{"n_experts": 64, "experts_per_token": 1, "d_shared_expert": 0, "tie_embeddings": false, "batch_tokens": [32768, 65536], "seq_len": 512}
Below are experts of layer 2 (counted from 0) of a mixture-of-experts language model. Rows are named router (the router's row for the expert), gate (a neuron's input weights, with its number), up (a neuron's input weights, with its number) and show model dimensions 0-191. Each number is 200 + 20 x the weight over its row's rms, rounded and kept within 0 to 999.
After each expert's rows: "gets" lists some tokens that make up at least twice as much of what it gets as of all text; "mostly gets" lists some tokens that are sent to it at least half of the time. This comes from a sample of Wikipedia text that the model never trained on. Tokens count by the router's weight.

# expert 41
router,183,217,193,212,170,189,207,191,175,214,181,204,200,180,217,217,196,229,243,196,218,186,165,206,198,221,221,209,195,192,184,206,202,232,210,194,179,219,234,223,199,195,213,184,187,222,207,207,208,227,181,179,191,219,212,194,204,222,244,226,168,178,196,199,179,165,201,226,167,216,194,192,189,230,218,195,207,198,198,187,202,198,198,190,211,217,198,191,187,173,190,230,244,194,186,197,185,195,210,190,203,196,182,176,174,188,201,195,193,212,198,212,182,197,173,196,184,186,168,170,218,213,196,183,214,180,198,222,181,216,200,192,185,207,191,159,285,220,194,234,184,221,204,197,221,216,207,224,182,218,237,197,216,210,177,170,209,218,135,200,241,202,225,188,170,269,208,203,228,174,191,188,210,205,206,193,199,187,206,204,190,210,176,200,176,204,200,194,169,181,219,242
gate1,186,180,193,165,173,195,185,226,199,211,205,194,211,187,210,227,220,216,200,189,177,190,158,220,204,193,198,197,214,190,237,233,201,213,198,222,172,245,184,187,181,185,180,220,198,199,230,204,205,207,188,186,200,191,242,186,184,205,235,197,188,187,180,175,188,170,183,203,197,177,191,190,189,197,234,223,221,182,186,226,198,179,185,199,164,200,222,185,208,164,242,212,198,216,210,148,178,179,211,210,190,195,158,216,177,215,188,206,197,188,234,190,225,211,201,184,261,202,172,178,184,206,240,166,244,203,203,222,182,226,208,169,202,218,170,211,228,217,183,227,186,217,204,202,215,183,190,231,186,202,219,179,211,217,205,201,162,206,178,168,206,244,203,195,227,203,202,209,174,206,197,201,160,196,196,203,192,202,221,224,176,205,198,188,202,251,195,190,181,189,218,205
up1,201,203,177,207,223,198,192,182,183,162,175,238,199,216,156,203,146,246,199,201,161,202,204,184,195,223,202,190,170,184,191,183,192,173,156,209,229,205,205,195,200,184,225,176,211,192,210,213,213,182,213,205,191,180,171,226,211,210,162,202,225,160,197,226,193,197,210,198,209,217,214,185,220,214,171,181,223,209,240,223,184,210,203,202,176,171,189,196,197,199,205,177,201,213,205,235,211,193,154,172,189,186,197,219,224,189,221,188,216,207,179,208,214,205,168,201,153,206,215,251,166,231,207,203,199,212,230,223,219,184,229,177,222,231,222,215,169,171,211,199,190,199,212,215,180,206,183,204,229,214,190,219,195,182,194,206,195,162,224,203,238,198,209,203,206,167,192,202,174,208,180,204,175,203,209,174,170,177,200,170,214,208,202,190,222,195,180,226,166,197,181,205
gets: " |", "==", " ==", " %", " /", ";"
mostly gets: " %", " Animalia", "|---|---|", " Apps", "ropoda", " Pts"

# expert 32
router,196,179,214,184,180,173,173,218,195,212,193,221,205,191,210,271,155,235,195,208,176,194,188,213,186,222,226,200,190,191,213,194,199,219,188,194,175,209,206,215,181,186,174,193,181,218,200,178,222,245,186,209,197,225,213,204,181,185,209,194,150,152,200,202,208,221,188,225,175,199,221,201,186,241,212,169,207,193,191,184,187,200,178,193,198,212,191,211,231,186,177,224,228,234,226,179,203,164,182,210,218,207,212,207,191,183,199,206,166,189,196,242,184,211,183,214,225,194,173,194,190,202,200,202,178,221,181,189,199,223,192,180,211,195,228,187,237,225,179,214,160,220,164,175,210,181,186,169,203,194,199,159,196,208,194,175,190,227,153,198,197,198,193,181,184,251,191,204,193,180,171,188,236,202,214,187,193,191,204,215,191,223,224,180,186,210,198,204,165,201,223,225
gate2,190,201,210,194,172,193,250,225,188,223,198,192,184,211,184,244,214,187,183,234,204,209,216,183,183,222,219,172,220,184,204,191,185,202,192,159,181,199,207,206,166,210,200,180,189,188,187,214,209,184,211,184,171,220,207,239,203,202,188,200,200,225,228,182,218,202,163,188,224,209,214,215,222,251,190,223,214,227,172,195,213,204,217,166,167,226,197,223,185,189,199,234,185,208,170,183,188,215,178,170,202,208,183,216,180,213,188,230,182,226,214,198,216,195,211,196,192,200,207,211,196,200,208,215,231,228,219,205,224,220,179,215,185,238,174,167,189,184,198,189,210,209,181,205,208,216,206,213,191,202,210,183,219,233,175,197,218,185,169,219,213,232,192,233,184,220,216,177,228,174,188,179,178,172,241,233,197,252,198,192,202,211,240,240,238,212,196,184,183,191,169,190
up2,198,173,185,175,229,203,199,194,203,177,193,247,166,171,204,197,199,183,181,202,180,213,186,226,209,195,217,216,165,206,208,189,216,221,198,179,201,235,182,182,202,211,214,200,188,208,231,192,201,191,199,223,189,186,194,205,208,203,245,231,201,156,172,206,203,154,153,203,204,162,216,188,203,205,209,166,189,193,196,208,262,208,165,233,254,158,185,190,194,199,195,193,210,198,182,201,181,182,201,207,189,224,182,171,175,208,199,223,198,201,233,207,209,195,211,198,214,220,154,184,176,179,172,204,192,198,198,213,210,225,229,220,190,199,209,206,212,215,203,164,196,195,196,176,187,208,206,201,208,187,190,179,155,166,185,231,251,181,210,231,222,226,152,201,211,188,193,174,198,162,192,227,214,222,199,217,185,199,204,192,216,187,209,226,203,181,206,191,196,172,197,199
gets: " ", "is", " United", " $", " Win", " •"
mostly gets: "is", " Win", "س", " Role", "pis"

# expert 16
router,185,193,213,224,222,203,178,224,214,188,199,210,191,186,212,247,190,233,225,201,190,229,183,184,180,201,271,185,185,206,187,245,205,215,165,190,196,220,212,205,207,187,212,205,167,198,174,183,190,227,171,191,183,204,203,208,162,202,212,209,155,186,183,168,204,196,167,228,189,188,204,172,211,205,197,186,200,188,186,141,182,222,184,218,167,224,168,207,199,178,188,202,192,211,181,189,198,189,219,197,228,194,178,199,193,222,208,190,200,194,231,217,201,213,174,213,234,206,167,205,146,212,192,186,187,225,186,218,176,215,208,216,224,199,218,202,236,189,184,218,175,229,165,194,202,197,201,187,190,180,217,203,194,212,201,151,183,211,166,186,209,198,206,199,197,237,190,184,217,193,201,192,219,177,201,169,187,190,188,232,162,210,214,182,181,205,230,175,160,186,213,210
gate0,176,162,140,184,207,167,224,220,206,229,209,219,176,187,207,231,205,218,237,228,214,179,186,193,241,200,214,180,221,181,218,203,195,203,189,214,204,200,225,207,188,190,207,222,186,163,210,247,208,167,194,214,169,198,196,196,194,201,195,191,211,186,190,195,217,177,186,244,217,208,206,195,198,204,181,155,247,185,210,188,216,210,162,188,179,218,190,185,219,211,218,196,169,224,204,182,209,195,168,209,174,194,187,183,224,222,208,177,137,208,177,189,202,154,216,197,231,210,180,206,225,199,183,206,204,196,200,197,184,205,174,197,168,208,193,183,172,204,223,226,198,204,202,217,187,232,181,211,210,200,203,181,231,176,173,218,172,196,195,171,213,187,198,206,188,182,169,196,228,231,196,196,217,213,218,170,173,202,204,174,219,181,226,219,222,222,236,209,208,222,195,216
up0,181,218,231,204,189,241,190,172,196,185,193,225,218,194,204,192,203,222,183,177,144,194,211,214,193,221,204,212,197,238,156,196,202,198,182,197,234,217,160,230,200,224,238,172,180,262,190,196,222,180,190,190,227,192,219,179,212,218,235,210,227,227,198,181,181,229,181,167,209,222,185,183,215,203,184,204,200,206,173,196,208,163,186,202,212,179,192,210,217,179,187,214,199,235,197,198,217,205,190,210,176,223,210,181,189,201,189,189,210,175,218,188,246,237,195,270,198,202,190,196,211,202,168,173,199,202,223,199,181,203,212,198,220,206,221,185,212,183,207,221,184,185,185,178,169,189,185,227,191,198,193,199,225,181,216,211,260,186,208,214,187,222,233,205,207,175,205,185,197,188,174,208,222,176,199,220,212,213,222,202,197,231,192,215,207,221,198,225,197,216,186,196
gets: " of", "s", " with", "0", " to", "f"
mostly gets: " same", " Despite", "with", "ample", "rect"

# expert 33
router,188,195,211,181,197,178,188,235,194,289,188,172,176,202,212,247,209,212,242,191,233,208,192,172,188,193,173,209,182,171,205,221,200,200,202,208,176,201,214,179,200,185,162,220,173,198,170,197,212,224,189,209,172,195,191,215,201,190,231,194,167,189,202,168,236,180,185,213,208,204,183,155,177,193,218,179,192,197,176,175,215,227,162,232,190,202,180,226,216,202,198,212,234,248,169,157,206,187,183,212,240,198,211,166,218,229,181,222,174,219,195,210,190,164,172,195,202,225,193,200,201,194,209,178,169,208,182,204,184,196,209,199,211,206,210,215,204,209,179,214,193,221,190,195,209,194,207,204,215,216,195,204,213,225,184,183,183,192,180,214,215,211,201,192,191,248,191,206,208,203,173,200,238,206,192,181,177,193,178,211,209,219,205,193,179,192,220,178,188,170,222,216
gate1,209,217,180,186,210,177,176,193,238,184,222,233,219,207,208,239,194,208,179,200,196,243,207,176,197,178,199,206,195,199,214,209,193,182,200,156,205,187,216,193,231,205,204,217,169,179,214,200,181,224,186,212,211,172,191,208,206,205,157,205,214,220,221,165,206,208,201,221,157,244,208,175,223,178,186,212,225,189,208,152,170,194,219,189,199,204,221,221,226,216,194,202,172,216,156,226,167,225,206,226,167,194,214,225,203,205,190,197,196,209,202,178,222,159,194,178,185,178,188,157,189,206,229,201,163,177,203,220,202,189,218,199,204,204,197,223,191,172,209,210,196,228,201,237,194,243,218,170,167,228,187,200,222,169,189,173,187,196,196,210,210,186,204,211,195,219,201,207,165,208,176,174,200,223,200,194,223,159,186,218,202,176,153,193,203,165,195,206,197,207,186,197
up1,209,198,243,185,186,212,196,218,230,178,178,220,226,186,186,191,207,224,194,199,187,159,189,212,234,178,173,159,224,206,171,195,218,211,202,223,194,208,190,194,198,206,194,202,184,210,162,169,222,224,191,195,235,192,205,214,210,199,218,207,259,199,206,227,220,204,194,189,207,207,195,221,185,203,215,204,166,219,194,213,205,197,155,198,207,209,209,188,210,215,181,168,228,203,207,173,239,177,228,169,221,192,204,171,198,227,199,196,176,200,193,241,179,196,227,256,207,230,198,202,216,226,205,225,205,220,164,211,233,214,173,198,190,220,182,208,193,198,170,219,221,212,216,202,215,180,218,201,176,160,206,182,185,182,205,220,210,204,204,188,192,237,220,214,186,178,224,182,235,183,225,203,195,208,234,228,166,206,214,179,197,204,199,172,185,192,214,178,221,160,225,232
gets: " ", "p", "in", "t", "et", "ip"
mostly gets: " Arth", "ilt", "elt", "odies", "p", "yp"

# expert 42
router,174,190,214,221,185,184,191,180,189,220,231,217,167,183,189,264,178,216,216,228,212,226,188,204,202,226,205,202,189,208,183,210,201,210,184,201,223,192,219,200,176,190,186,208,207,219,170,202,201,220,169,206,176,198,210,216,214,206,223,204,183,170,226,183,223,180,151,222,164,213,197,211,188,192,198,195,218,164,193,162,186,213,224,193,225,187,183,195,210,201,191,228,217,232,175,181,217,169,184,185,227,179,189,178,205,196,205,202,162,204,189,213,190,193,178,209,224,174,184,190,199,224,201,203,162,195,177,190,205,192,216,207,215,220,206,208,241,172,172,213,156,231,189,193,222,200,197,183,183,181,240,195,204,214,171,152,191,239,157,223,193,195,230,202,222,246,190,212,222,205,169,192,209,213,194,183,183,180,181,221,211,226,224,216,184,199,222,198,167,208,216,225
gate2,171,200,189,203,204,234,178,185,233,202,216,189,207,201,185,239,208,226,183,196,228,206,218,167,179,183,196,190,213,206,173,270,214,225,194,137,210,207,227,200,198,180,172,214,210,197,194,191,209,152,166,186,194,204,215,209,212,207,193,186,193,186,200,184,219,241,197,206,187,199,206,200,234,212,163,188,180,228,222,208,192,165,184,199,175,228,197,213,155,201,176,176,206,214,207,222,166,209,157,204,224,220,201,208,190,187,231,158,224,200,222,186,221,210,203,217,204,217,201,200,182,196,230,187,203,188,227,183,210,202,180,196,252,168,229,155,195,236,185,190,198,209,187,194,196,163,195,188,208,182,207,227,193,178,199,227,200,191,198,204,176,216,191,214,200,212,192,164,202,207,214,178,233,193,217,229,196,176,205,202,197,180,212,186,187,224,190,184,210,198,192,231
up2,178,173,166,191,205,201,201,216,210,222,212,198,192,194,205,211,229,185,241,204,197,185,200,188,173,158,204,231,189,218,202,193,216,198,214,174,217,204,223,219,220,192,181,193,180,203,208,186,183,193,183,179,209,223,207,185,190,215,198,184,198,201,196,143,222,206,221,214,214,206,179,212,199,204,152,200,175,174,206,241,228,190,165,197,180,197,185,237,202,216,193,220,181,201,145,170,224,189,195,189,209,180,220,235,187,172,195,223,212,228,197,171,185,214,224,220,178,194,180,201,206,158,205,199,147,220,216,218,220,193,211,193,231,195,192,195,214,167,185,170,211,207,221,216,211,191,185,179,215,208,183,244,191,196,180,229,224,208,191,226,219,220,192,239,233,186,208,217,189,237,201,211,217,163,208,201,224,162,178,193,200,192,177,198,187,170,251,201,211,199,198,218
gets: "5", "0", "9", "7", "4", "6"
mostly gets: " judge", " born", " captain", " Ty", "yer", " ?"

# expert 46
router,159,185,194,196,190,195,177,180,225,241,239,229,178,184,229,193,206,246,217,193,198,191,201,187,188,195,240,191,224,205,199,212,211,231,192,181,175,182,185,213,155,186,187,186,193,187,192,179,216,210,192,221,193,204,173,224,194,226,234,250,192,210,211,216,193,208,176,257,156,227,222,180,184,220,223,200,205,163,186,190,194,211,179,224,187,206,188,204,176,207,178,220,236,238,206,192,162,185,207,240,198,185,208,180,201,200,216,187,174,205,229,219,189,186,190,220,203,168,201,213,193,204,214,184,199,198,182,235,169,198,227,200,227,208,227,215,254,197,191,194,197,201,192,198,207,185,200,219,178,185,223,190,174,217,201,200,176,192,165,219,194,222,213,190,195,229,182,185,201,182,202,187,228,228,239,159,186,206,202,204,187,217,218,202,183,175,219,193,194,208,218,217
gate2,239,211,203,199,186,194,184,196,177,226,201,215,175,202,211,189,210,265,232,210,197,200,186,209,183,194,180,188,195,183,187,178,176,219,154,197,194,173,193,180,191,208,196,195,190,214,217,191,183,190,180,207,205,213,195,189,178,191,209,199,159,184,240,166,163,193,241,188,189,207,191,154,215,203,214,208,207,187,197,191,168,181,205,179,228,222,208,199,210,219,213,174,216,227,189,166,211,184,210,195,188,189,209,196,212,198,205,201,243,215,195,222,216,163,174,173,201,211,182,153,181,182,208,200,173,214,200,192,228,233,155,173,197,202,208,201,189,190,205,197,222,190,203,196,164,165,208,195,195,196,225,157,205,199,181,181,185,189,194,172,217,189,184,220,202,204,202,219,178,198,172,166,231,228,226,239,234,207,213,180,180,251,188,229,218,199,195,219,190,166,182,177
up2,234,206,163,186,245,212,167,189,214,199,193,230,203,197,191,185,198,188,211,189,206,223,168,242,149,245,173,203,190,198,194,214,199,207,156,184,190,173,222,219,203,191,196,188,230,204,179,136,158,185,176,188,200,193,183,215,197,189,214,179,153,208,217,173,236,220,202,236,189,215,210,195,208,199,138,191,208,182,160,196,185,206,227,194,225,196,188,194,155,191,170,208,214,196,203,235,200,229,213,197,194,186,181,197,216,225,221,207,214,173,204,195,185,182,201,213,198,182,216,198,203,200,217,219,165,217,219,204,222,204,177,192,195,183,216,233,184,230,193,195,205,189,207,173,170,210,184,215,162,186,208,185,191,181,206,178,221,199,199,230,198,212,193,222,210,212,175,192,208,167,221,185,231,226,203,215,208,179,205,190,179,208,179,219,186,188,209,206,226,201,189,196
gets: " first", " second", " two", " three", " final", " last"
mostly gets: " debut", " final", " first", " largest", " last", " few"

# expert 5
router,184,171,234,219,209,215,180,200,204,214,197,219,206,189,200,243,186,205,199,215,215,214,205,222,215,181,216,206,209,172,177,217,223,279,199,182,199,237,219,207,173,155,181,191,203,242,162,172,207,195,193,192,175,219,201,196,183,181,193,189,155,188,208,205,206,185,194,183,219,209,191,165,200,206,225,181,201,186,193,196,201,198,206,214,184,203,154,217,195,178,185,192,180,243,186,162,189,182,199,225,191,198,213,185,177,195,205,212,193,192,191,183,192,188,184,206,210,183,197,181,191,208,182,199,171,183,195,197,196,191,183,201,208,189,206,193,231,182,189,244,178,233,184,182,211,162,203,199,193,242,223,193,193,202,170,196,183,204,135,195,192,230,203,203,184,253,209,211,222,192,169,155,230,187,217,163,184,180,193,213,191,184,199,219,188,206,209,170,184,210,221,220
gate2,171,237,179,242,191,232,214,187,195,211,160,197,211,211,188,207,210,235,187,203,192,192,200,191,220,197,215,160,206,171,179,218,193,215,156,193,204,211,208,203,201,198,248,188,168,201,200,199,195,199,216,194,208,204,220,225,206,194,190,206,218,230,220,198,203,175,179,183,184,161,192,204,212,221,216,215,201,191,216,204,196,198,221,219,200,188,189,173,178,193,187,187,196,207,214,222,201,212,224,197,226,195,203,205,189,196,194,173,208,206,209,222,202,165,214,164,219,184,219,220,204,175,232,199,219,216,203,258,181,209,227,215,205,226,234,198,209,192,238,173,218,212,182,180,168,180,238,145,222,190,173,186,187,209,179,184,270,208,214,194,176,202,203,176,172,188,183,191,198,186,213,179,193,191,202,209,201,200,227,167,221,183,227,205,136,204,181,193,182,182,174,213
up2,202,182,223,200,220,201,232,167,209,208,203,228,174,207,183,184,188,200,182,206,187,194,171,202,185,181,166,187,212,209,191,221,222,160,199,193,241,195,159,214,214,163,198,179,171,231,182,191,210,221,201,201,195,167,190,249,252,192,193,187,209,179,209,181,195,200,194,213,221,208,200,171,189,170,173,215,181,183,165,201,204,200,192,207,195,198,212,194,216,186,206,223,208,212,180,225,237,189,171,204,197,221,202,176,201,197,205,192,194,208,212,191,222,209,188,229,182,175,181,199,227,161,186,226,197,239,211,240,157,161,203,193,184,197,231,176,181,222,225,225,181,226,179,195,181,214,215,199,185,191,183,194,172,187,188,201,219,186,217,243,231,193,193,220,210,207,216,209,189,188,162,199,196,217,179,183,176,151,213,225,193,200,172,237,193,213,207,226,208,239,189,178
gets: "-", "–", "/", "—", "_", "ter"
mostly gets: "—", "_", "·", "/", "Un"

# expert 28
router,190,210,216,203,178,193,167,210,192,235,210,206,188,148,204,243,197,202,220,201,199,239,166,184,199,191,207,212,190,172,187,206,217,233,174,176,164,218,207,204,176,181,208,173,188,169,193,204,197,233,210,185,188,189,186,198,203,221,196,171,128,187,195,164,211,207,178,202,193,214,218,160,199,222,212,186,222,185,218,190,181,203,210,179,192,208,159,210,210,205,200,203,201,191,182,158,194,167,175,246,218,204,176,212,162,188,205,183,203,187,198,242,207,185,213,218,226,207,214,188,208,209,200,209,189,221,174,201,198,219,195,196,221,194,170,182,240,206,173,208,187,229,183,177,194,189,220,219,155,187,210,228,194,205,182,168,175,203,160,217,213,187,225,193,179,216,201,192,206,183,165,152,228,228,202,171,193,184,188,202,191,221,207,185,189,199,202,182,197,214,213,220
gate0,220,215,226,175,185,200,192,209,211,237,206,192,194,214,191,204,212,224,208,194,225,226,209,195,199,188,174,207,205,172,208,204,246,204,171,229,190,192,171,214,208,211,165,193,191,253,204,196,171,209,186,184,183,181,239,209,185,204,218,194,171,174,210,191,194,192,185,238,228,198,246,214,205,213,203,200,184,215,223,222,221,135,190,182,171,215,193,187,189,211,215,193,195,214,206,217,182,215,177,223,185,173,188,221,215,186,203,201,210,170,183,193,220,180,208,159,209,195,207,201,215,212,220,168,217,199,180,222,187,189,209,186,187,205,198,200,205,189,209,221,169,185,216,165,219,167,145,210,215,213,180,190,186,196,239,212,200,185,189,202,179,199,206,192,193,216,199,240,221,222,167,186,199,191,172,164,184,215,196,208,237,187,255,199,216,245,167,211,178,212,207,174
up0,202,193,168,198,185,201,201,230,171,202,207,216,225,165,214,204,199,148,200,192,154,206,179,206,205,208,183,141,176,193,217,221,177,185,185,193,212,198,214,170,194,199,212,203,227,183,207,180,191,194,212,202,220,227,177,213,183,181,174,197,216,206,210,190,159,195,241,189,197,217,234,175,185,175,190,200,212,201,206,181,205,204,229,223,225,194,181,206,201,204,202,211,211,205,201,193,207,220,202,219,179,206,234,166,176,193,218,199,206,215,220,182,188,184,234,188,192,207,193,180,187,200,217,162,169,189,184,198,204,192,153,213,181,214,208,190,230,169,211,190,216,210,206,236,206,217,214,196,213,193,202,162,255,228,182,196,189,218,208,194,164,178,204,233,170,180,210,195,168,186,208,184,196,183,217,207,229,220,192,181,195,195,197,224,207,209,195,208,292,183,223,199
gets: " The", "'", "The", " the", " his", " This"
mostly gets: "The", " This", " These", " The", " His", "This"

# expert 53
router,174,207,238,206,182,183,177,194,193,247,204,238,193,195,204,247,184,209,216,210,210,212,203,193,179,218,247,223,190,188,208,208,186,206,204,192,186,198,202,195,181,211,179,169,177,206,171,185,216,212,200,226,203,208,215,189,213,220,194,208,166,161,187,207,222,184,186,235,180,201,205,178,184,200,238,194,214,200,190,164,197,225,179,224,227,180,195,196,214,191,202,224,203,243,183,195,219,191,165,235,191,186,186,195,201,224,201,165,182,185,188,205,174,208,187,203,224,177,185,186,188,188,182,189,153,207,207,209,181,210,221,200,233,197,201,216,253,217,198,241,183,215,190,194,212,209,202,199,217,205,198,195,191,180,180,172,177,209,117,211,194,175,211,194,192,261,183,186,207,174,179,162,206,197,203,202,202,183,206,219,183,236,201,181,202,218,213,179,178,177,202,205
gate1,208,210,223,193,199,234,183,222,201,210,204,222,172,190,182,201,174,188,218,232,195,202,233,170,242,174,180,177,228,179,242,210,175,192,220,166,250,198,220,151,191,209,185,182,178,184,201,176,166,203,228,187,198,224,186,189,231,173,196,214,202,193,194,179,220,215,178,213,208,187,159,178,208,190,198,202,176,210,205,202,188,208,189,175,160,222,221,189,236,194,175,200,192,175,188,194,223,184,173,205,200,216,178,186,176,179,203,200,224,234,185,210,224,201,207,209,205,216,188,184,178,173,189,199,182,172,201,185,186,234,189,180,215,197,195,185,199,197,180,197,190,197,207,207,167,173,182,161,197,217,200,213,235,183,195,242,205,201,193,220,196,215,221,158,217,198,201,188,190,178,206,237,199,226,204,214,198,237,233,219,205,188,234,224,212,203,226,214,157,201,188,240
up1,190,200,225,190,188,195,206,192,209,208,215,193,186,192,210,217,185,188,200,186,213,181,206,210,214,246,201,160,236,225,212,217,228,198,184,190,221,218,186,216,179,186,214,205,213,197,193,171,213,198,208,208,195,183,179,196,210,186,201,201,199,192,225,207,190,213,167,200,211,153,215,188,253,200,198,210,194,209,169,224,213,195,165,199,216,180,183,241,187,239,189,203,190,216,187,212,227,222,167,178,202,229,192,203,239,173,206,192,220,198,230,208,184,213,209,226,162,200,183,218,190,177,199,220,218,212,261,227,191,209,216,206,231,208,205,186,193,193,191,180,208,200,243,211,201,184,159,202,212,217,157,201,170,177,162,212,229,203,210,221,215,213,193,175,216,210,236,163,225,151,205,201,218,226,197,208,217,197,239,241,213,180,177,197,210,223,200,231,171,172,196,206
gets: "1", "2", "9", "4", "5", "6"
mostly gets: "~", "Gls", "umbent", "died"

# expert 54
router,168,172,224,211,161,169,187,225,193,221,192,218,201,186,193,212,174,203,203,209,213,191,201,168,201,224,198,218,167,167,214,223,226,214,206,226,190,201,218,203,171,195,190,199,169,208,152,198,218,223,216,213,193,213,214,208,188,230,190,233,187,180,208,188,210,194,141,202,128,212,203,173,207,212,212,162,196,192,190,163,213,201,194,215,219,206,188,207,200,192,185,196,224,203,207,168,198,205,192,227,219,204,187,175,182,188,206,189,206,158,193,230,166,209,201,211,199,210,194,185,176,185,188,185,157,195,196,191,202,203,227,204,217,173,225,213,225,198,172,225,190,196,186,188,226,186,217,197,191,218,194,185,183,226,183,200,189,196,105,212,198,200,201,188,186,231,184,189,202,170,178,174,203,199,231,191,201,173,210,214,186,201,206,166,187,190,207,175,183,192,181,207
gate0,183,234,234,208,197,227,205,212,161,184,197,211,161,186,186,210,215,216,188,189,214,216,235,184,184,206,205,202,159,228,199,185,204,196,223,201,178,202,193,157,192,217,175,216,210,188,193,223,183,207,183,224,228,197,237,187,207,201,200,221,188,208,187,182,210,168,224,197,202,216,187,180,182,161,224,205,166,208,214,221,190,235,204,179,188,219,234,172,217,209,216,244,174,209,170,194,209,168,170,202,169,155,213,197,246,173,165,189,179,221,207,210,186,211,189,214,201,207,201,185,185,195,199,186,215,189,222,212,180,207,235,192,214,175,200,187,190,238,203,216,201,215,220,241,230,175,205,224,194,205,222,223,194,178,182,223,199,188,177,201,165,202,189,184,178,225,222,182,177,174,213,224,177,206,197,239,208,251,222,244,188,201,194,202,201,186,219,198,213,195,200,193
up0,192,240,208,178,205,150,187,171,217,168,214,217,217,187,210,206,222,196,210,166,192,187,153,218,222,225,197,228,197,186,182,245,208,184,182,209,213,162,201,199,202,222,200,217,181,215,189,191,191,198,200,204,201,169,183,184,201,215,217,175,194,181,203,197,193,236,209,216,233,169,218,218,244,192,197,179,229,221,201,193,204,178,189,224,230,190,197,211,202,209,223,173,205,221,202,188,192,223,230,234,197,224,192,219,192,181,218,199,222,155,185,206,217,205,182,210,191,195,199,185,230,220,215,248,230,187,205,219,211,177,194,192,190,208,191,189,178,167,220,158,187,216,203,175,175,161,195,173,216,187,205,192,179,215,215,178,198,211,236,206,233,213,212,219,192,195,203,220,232,221,173,175,191,238,190,189,208,175,249,175,184,211,182,206,237,182,180,192,179,213,220,213
gets: ",", " ", " |", " (", ";", "\""
mostly gets: " Singh", " Roberts", " Johnson", " Anderson", " McK"

# expert 35
router,176,210,206,213,227,173,186,228,208,190,215,224,194,183,183,247,163,207,215,204,219,216,189,190,207,217,208,214,205,197,208,215,188,207,179,191,179,229,231,201,196,172,178,170,186,183,192,216,213,212,206,218,173,228,207,194,216,215,183,223,166,209,206,217,216,209,162,224,180,232,188,191,173,214,229,183,218,203,190,187,183,228,205,219,195,198,183,224,194,212,185,205,247,184,199,158,186,179,198,221,231,194,183,175,196,183,206,196,170,175,216,211,172,174,167,213,194,207,173,197,201,210,193,165,183,191,198,192,202,213,240,193,229,202,225,200,277,193,192,243,174,202,185,186,230,178,201,208,164,194,191,199,187,192,179,190,203,226,149,193,227,190,200,188,199,216,182,202,203,207,185,187,226,195,244,185,206,160,164,227,199,222,193,174,185,187,225,189,177,189,200,192
gate1,197,159,206,184,189,204,190,209,172,172,185,205,195,234,190,185,167,204,190,198,189,193,225,187,229,191,192,194,200,202,176,237,234,159,180,189,182,217,168,187,207,204,212,227,183,191,176,156,219,208,197,166,193,199,219,240,203,176,224,226,198,185,218,180,190,210,214,217,205,214,191,197,219,164,211,197,210,199,219,193,165,170,233,261,175,193,202,196,235,183,184,188,204,202,175,231,195,194,197,205,190,196,188,183,189,179,199,198,213,201,184,184,224,225,185,196,203,192,198,199,210,203,202,181,211,225,174,193,206,224,251,212,201,198,191,195,181,239,199,196,177,183,226,204,180,202,185,185,178,237,197,206,170,192,208,194,198,201,218,207,212,180,184,186,187,190,196,209,221,151,185,182,221,229,200,236,199,231,175,214,157,200,201,163,221,231,185,146,191,180,188,247
up1,206,176,206,207,202,199,171,189,188,193,178,168,240,195,219,194,200,185,186,163,226,147,179,189,196,181,205,207,178,222,186,136,203,206,176,193,197,205,189,253,200,214,180,212,204,190,204,176,194,178,171,198,209,189,186,211,173,203,185,266,227,233,200,215,184,188,204,181,181,208,197,208,184,219,201,182,192,181,195,213,177,234,217,216,172,204,210,235,188,188,207,200,180,192,203,207,177,183,193,230,211,178,243,207,202,221,218,219,202,208,195,178,229,202,186,201,207,208,195,228,220,187,244,212,197,214,194,237,224,172,208,212,216,206,182,225,193,199,177,189,225,192,200,185,227,204,196,222,175,228,222,172,222,202,211,204,188,202,179,216,205,225,198,183,218,175,213,204,187,197,204,237,180,205,170,193,179,192,165,217,195,177,198,187,233,250,164,210,223,197,249,199
gets: ",", " the", "),", " a", ")", " an"
mostly gets: "),", " former", "\",", "',", " Swiss"